Weights of a small mixture-of-experts language model, trained from scratch on English Wikipedia.
Training: a variant of Adam for the experts, 7752 steps.
Below are experts of layer 6 (counted from 0) of a mixture-of-experts language model. Rows are named router (the router's row for the expert) and show model dimensions 128-255. Each number is 128 + 24 x the weight over its row's rms, rounded and kept within 0 to 255.
After each expert's rows: "comes before" lists some tokens at least twice as common just after its tokens as in all text; "comes after" lists some tokens at least twice as common just before its tokens as in all text. This comes from a sample of Wikipedia text that the model never trained on. Tokens count by the router's weight.

# expert 74
router [107 121 102 152 119  90 133 119 132  78 145 112 104 130 141 132 161 173  77 147 120 136  60 124 106  70 141 116 105 141  84 111 121 188 128 145 110 125 150 125 135 112 124 130 125 126 149 123 120 120 139 106 119 139  89 122 122 140 160 126 109 153 184 122 132 182 141 168 117 128 181 109 164 146 123 156 168 103 109 171 109 117 162 165  89 148 130 124 102 122  84 125 132 116  83  98 123 124 126 118 135 105 116 143  91 139 104 133 143 130 123 163 132 129 149 114  97 142 190 111 127 162 137 145 131 134 103 117]
comes before: " of", "s", "ing", " to", " in", "ed"
comes after: " the", " a", " G", "G", " Sp", " The"

# expert 69
router [154 148 101 126  82 106 119 136 122 110 141 128  97  99  90 132 146 115 129 116 171  99 137 132 137 155  82 172 121 125 160 120 160 122 125 172 103  91 119 156 129 157 126 111 177 125 130 110 146 110 112 140 101  94 127 133 112 143 140 141 125 122 131  82 141 152 118 100 112 111  84 152 140 128 154 116 118 161 132 163 116  88 164  92 123 152  85 131 114 112 186 169 146 108 128 100 108 159 157 116 148 141 102 126 128 150 183 116 138  55 140 132 125 133 110  81 147 112 164  97 135 120 150 160 163 105 126 120]
comes before: "0", "9", "5", "4", "3", "2"
comes after: " ", " |", ".", "-", ":", "–"

# expert 4
router [138 146 125 151 137  91 141 136 122 155 103 122 102 113 137  90 152 113 130 168 102 129 160 194 105 123 126 148  94 135 121 114 152 149  93 117 154 150 152 116 144 142  87 118 134  91 125 146 146 138 152 134 121 100 108 136 140 112 144 121 109 163  91 139 134 118 111  88 121 124 118 115  99 162 148 125 129 152  69 100 123 137 125  92 148 132 119 131 150 171  92 121 127  81 144 143 162 153 150 132 120 128 114 173  85 118  92 110 130 129 142 136 124 123  88  94  83 158 148  82  81 173 111 167 128 135 120 156]
comes before: "1", "0", "year", "2", "3", "yard"
comes after: "3", "2", "5", "4", "1", "6"

# expert 54
router [153 101 137 127  90 104 120 116 168 138 145 117 146 129 161 105 134 145 124 112 121 115 114 144 174 123 148 144 148 167 121 130 132 140  85 126 160 162 162 113 137  82 138 139 113 143 150 124 146 165 105 164 131 149  97 165 100 142 103 151 157  94 118 115 128 144 135 151 127 111  78 123  89  90 125 116 147 117 131 120 174  84 107 169 117 102 122 125 133 144 117 121 151 104 142 112 139 156 114 143 149 129 118 110  98 114 163 156 157 102 150  96 149 123 162  84 118  81 174 138 119 129 161 125 111 142 105 112]
comes before: " of", ",", ".", " in", "s", " and"
comes after: " the", " his", " a", " two", " The", " her"

# expert 127
router [149 117 120 125 105 119 106 154 139 100 138 117 123 165  86 145 135 145 131 125  93 131 142 122 163 145 119 105 130 168 122 124 121 104 122 121 161  93 101 157 161 162 135 142 164 101 127 148  98 183 120 150 106 106 156  78 133 145 124 144 177 121 112 118 143 135 128 139 132 167 111 145 148 114 104 124 150 125 122 131 171 145 137  91 102 122 108  98 135 112 143 115 132 197 157 163 148 120 123 149 114 164 149 157 162 117 171 153 108 155  96 163 119  96 132 162 138 116 109 165 149 117 104 102 108 109 152  99]
comes before: " the", " a", " this", " his", " its", " their"
comes after: "s", " number", "ation", "ed", " List", "ing"

# expert 53
router [120 101 156 137  96 153 129 152 142 122 121 130 156 144 114  92 147  97 116 130 100 127 113 122 146 132 138 120 130 173 108 153 120 160 128 114 134 158 141 134 120 108 131 150 101 137 147 118 100 106 154 105 127 171  96 113 156  95 105 142 152 136 133 164 142 114 159 118 143 110 125 142 162  71 135 147 115  98 146 163 126 123 113 171 101 146 126 124 105 102 111 102 119 130 136 138 123 167 109 138 151 144 135  77 103 120 103 124 150 104 146 173 144 122 115 133 133 118 151  94 137 137 130 136 111 146 134 122]
comes before: " of", "s", " to", " in", ".", " with"
comes after: " the", " a", " his", " was", " to", " and"

# expert 70
router [148 129 119 128 129 132 128 124 164 157 138 123 121 131 105 146 155 121 108 151 118 144 166 163 192  97 130 127 148 155  98 125 145 162 121 111 165 143 164 102 147 111 154 138 129 135 158 131 135 147 125 133  94 151 103 106 122  98 104 153 118 119 128 153 148 141 102 158 101 140 115 106 129  96 128 150 162 125 134 150 142  90  87 180 104 156 125 112 125 125  88 115 101 142 146 131 156 133 114 144 157 154 153  89 105 125 153  86 164 125 148 132 156  98 147  96 109  94 166 104 131 134 150 147 125 121 106 139]
comes before: " of", ".", ",", " in", " to", " was"
comes after: " the", " a", " The", " first", " this", "The"

# expert 33
router [ 94 147 128 131 138  80 176 155 107 112 152 123 104  96  95 106 124 129 138 121 110 100 148 108  93 117 137  89 136 110 123 106 138 127 153 144 119 107 132 132 163 139 114 131 151  95 136 188 156 128 171 163 114 153 149 145 137 163 155 190 144 129 161 141 116 168 118 120 109 115 151 136  98 138 107 130 153 173 115 140 101 104 116 170 171  89 203 155 163 131  76 127 113  88  58 104 165 171 151 131 172 104 112 140 120 135  92 122 152 142 129 109 129 181 132 137  85 164 152 148 156 133 128 139 137 136 168 113]
comes before: " ", "z", "er", "en", " The", "ch"
comes after: " E", "3", " Le", "9", "8", "5"

# expert 75
router [132  86 137 177 144 111  99 144 117 103 114 112 114 112 117 161 149 108 128  97 157 147 150 115 118  80 161 160  74 158  88 102 153 177  95 148 135 124 147 132 127 146  79  95 109 112 135 158 100 163 126 159 159 149 167  93 130 135 149 155 117  90  95 119 155 149 108 101 115  88  94 144 150 134 131  92 131 158 143 112 132  93 130  78  96 122 159 153 106 133 146 149 134 130 147  80 124  93 147 122 142 158 149 161 157 125 141 127 128 149  76 154 156 110 109 114 134 162 142 174 120 132 127 121  93 105 129 140]
comes before: "9", " |", "0", "8", "5", "7"
comes after: " ", " (", "–", ".", " #", "/"